Below are experts of layer 2 (counted from 0) of a mixture-of-experts language model. Rows are named router (the router's row for the expert), gate (a neuron's input weights, with its number), up (a neuron's input weights, with its number), down (a neuron's output weights, with its number) and show model dimensions 0-127. Each number is 50 + 10 x the weight over its row's rms, rounded and kept within 0 to 99.
Before each expert's rows: "comes after" lists some tokens at least twice as common just before its tokens as in all text. This comes from a sample of Wikipedia text that the model never trained on. Tokens count by the router's weight.

# expert 27
comes after: "|", " |", " in", " 197", "-", " 196"
router:68 45 36 46 49 57 53 45 43 30 59 52 46 49 54 55 34 50 34 60 51 45 25 56 63 43 41 32 47 48 63 60 43 62 49 45 50 34 29 38 41 59 45 67 46 47 38 38 56 55 38 37 54 63 35 50 48 44 59 58 53 44 41 59 52 65 69 45 38 34 57 44 49 56 50 55 54 48 52 43 74 35 51 48 48 31 51 37 71 62 50 46 57 32 39 48 54 37 44 59 47 38 62 62 62 64 45 47 51 58 33 54 48 53 53 59 46 56 42 64 55 33 56 51 44 56 42 34
gate3:34 63 53 55 52 64 36 47 44 40 38 44 53 51 59 49 50 56 54 54 55 41 55 43 56 42 42 48 58 45 32 69 56 61 46 48 59 52 64 56 29 32 46 77 43 53 50 42 44 24 42 56 51 64 49 37 40 32 52 54 40 51 48 62 46 66 57 58 39 64 45 51 57 44 33 42 37 59 64 48 43 68 35 29 58 64 48 46 64 55 51 65 46 49 49 45 53 57 49 39 61 36 35 40 53 40 52 36 46 57 45 62 66 51 57 55 48 36 34 73 55 42 54 50 49 41 42 45
up3:44 52 34 43 48 63 44 43 37 47 33 36 44 40 60 46 30 40 47 56 53 36 44 33 48 30 54 36 47 53 37 47 63 55 48 34 66 69 53 60 41 45 29 47 54 58 55 48 30 41 19 52 52 44 60 44 52 42 65 46 59 60 50 78 33 49 40 55 73 57 41 45 47 62 53 57 48 57 55 62 57 57 48 52 53 47 51 49 71 48 46 51 51 67 55 46 43 54 37 42 58 60 37 48 44 40 37 47 45 50 43 45 40 54 52 40 64 54 48 66 48 42 44 41 60 39 49 60
down3:48 36 47 68 46 36 51 56 45 59 50 46 49 50 43 43 23 60 65 44 62 46 48 41 38 45 59 45 52 45 26 59 38 59 48 47 45 48 61 56 48 39 50 56 53 48 75 57 45 54 52 33 59 47 51 41 53 41 56 55 68 40 53 68 59 46 38 59 58 47 47 49 42 61 48 42 40 29 57 56 64 57 59 51 43 47 67 63 42 54 49 58 49 47 53 32 30 60 44 45 32 47 55 62 45 51 35 39 33 57 44 50 52 37 57 53 56 36 33 69 61 33 48 37 69 53 39 65

# expert 6
comes after: " Ch", " ch", " Gu", "am", "an", "ch"
router:34 47 30 65 41 50 50 59 50 67 60 57 57 58 55 52 44 40 54 37 64 55 55 53 43 52 69 68 62 60 37 54 38 66 30 61 41 57 49 59 57 55 50 51 63 60 48 37 41 62 31 38 43 44 53 62 57 63 50 54 30 52 34 34 45 45 52 50 53 43 58 40 42 54 56 55 63 47 52 47 69 48 58 59 50 44 65 52 38 35 52 54 59 56 47 51 57 49 39 57 52 44 53 49 43 40 34 39 60 57 30 58 30 48 58 36 52 71 54 47 36 63 34 54 64 49 35 63
gate1:36 39 32 61 36 46 46 48 68 42 46 45 63 43 50 54 53 49 60 68 45 51 41 49 33 39 56 64 65 58 66 60 60 41 58 56 44 49 34 53 65 51 46 48 47 51 63 47 54 60 47 49 50 19 58 65 42 66 42 34 52 57 54 24 50 49 48 71 35 46 48 42 48 52 61 42 35 44 45 72 46 51 50 52 60 50 58 45 70 48 48 55 49 40 49 60 56 42 57 64 53 53 40 34 42 34 51 54 53 66 68 67 54 43 63 47 47 59 49 42 48 39 36 50 42 44 67 47
up1:40 59 44 56 53 48 50 27 38 50 42 58 45 51 45 63 47 51 43 42 45 55 53 45 50 71 63 43 56 52 58 45 44 58 53 63 45 52 43 44 50 71 36 50 52 42 42 52 37 57 39 77 41 64 44 62 50 57 54 38 40 59 39 46 44 69 56 40 47 62 46 54 45 36 52 61 54 36 62 58 67 37 39 24 57 66 54 51 47 68 49 48 49 56 51 63 47 55 40 40 24 63 47 58 30 68 60 58 66 57 47 42 57 57 33 61 43 49 55 35 43 60 50 38 52 61 45 53
down1:54 59 43 39 52 59 59 49 58 41 55 67 54 59 51 38 48 55 46 50 48 40 59 44 51 60 51 53 48 39 71 39 40 63 41 47 32 58 74 52 52 48 46 45 37 43 43 30 54 64 33 54 51 61 50 61 59 42 40 77 29 45 49 63 45 47 51 45 61 50 49 37 42 43 55 52 53 60 75 59 64 53 64 32 43 54 43 50 46 53 64 58 34 41 36 47 57 61 36 46 63 57 63 44 45 48 49 68 69 52 41 53 51 51 58 49 77 43 57 48 44 32 52 43 61 52 56 54

# expert 61
comes after: " c", " Mar", "ar", "al", " ar", " Ar"
router:53 44 65 48 29 44 57 58 63 51 60 52 59 42 63 39 41 61 43 51 40 41 52 59 42 47 55 55 42 65 67 32 59 69 50 83 54 65 44 44 50 50 60 56 49 43 51 49 32 51 57 34 43 59 48 59 50 51 58 64 39 59 49 42 51 58 37 44 48 49 50 49 50 61 49 49 38 36 50 53 40 55 54 33 65 45 60 50 43 45 38 47 63 72 51 46 55 45 37 67 46 41 66 48 53 42 54 51 57 40 50 57 45 28 49 71 60 77 60 52 55 53 34 50 65 47 62 63
gate1:47 35 42 62 43 54 70 58 47 33 40 59 43 53 68 46 48 56 49 35 74 42 40 46 34 59 44 50 47 40 48 55 41 52 49 63 54 46 57 74 45 56 54 32 51 59 39 57 69 47 44 36 54 65 55 69 52 64 26 51 60 65 40 51 52 49 54 45 63 41 57 48 64 37 60 57 57 42 62 62 53 46 44 35 38 54 44 35 61 34 54 38 56 63 48 53 51 48 52 44 54 31 44 43 38 50 51 51 47 57 71 48 56 44 75 58 52 49 35 55 48 48 48 58 39 54 36 42
up1:71 68 37 66 61 55 42 57 61 50 60 55 52 64 52 50 35 48 64 56 52 60 58 59 66 62 53 49 62 53 61 42 46 51 56 24 58 35 40 48 36 46 47 56 50 49 57 45 25 57 41 39 53 44 53 31 42 57 66 29 55 44 61 51 53 52 25 59 39 63 47 51 34 70 43 34 47 48 45 43 62 62 57 43 65 50 49 39 51 61 52 39 33 58 50 47 60 46 66 62 47 61 54 66 60 59 56 46 58 37 36 48 45 52 43 46 68 48 60 48 55 58 50 55 51 51 41 56
down1:59 49 65 55 40 37 67 43 36 63 60 59 55 58 48 46 46 55 67 38 39 59 51 50 59 49 66 58 49 42 47 40 52 39 52 33 50 64 52 40 56 37 45 62 41 62 49 45 51 51 41 54 53 40 40 60 41 36 36 62 55 46 37 52 27 52 39 36 50 56 40 40 56 53 68 49 49 56 42 60 48 54 36 60 54 49 60 63 72 55 56 26 36 47 65 50 36 55 66 45 44 47 57 39 41 53 48 54 38 70 39 56 34 59 44 36 53 62 53 40 56 52 50 74 65 49 46 70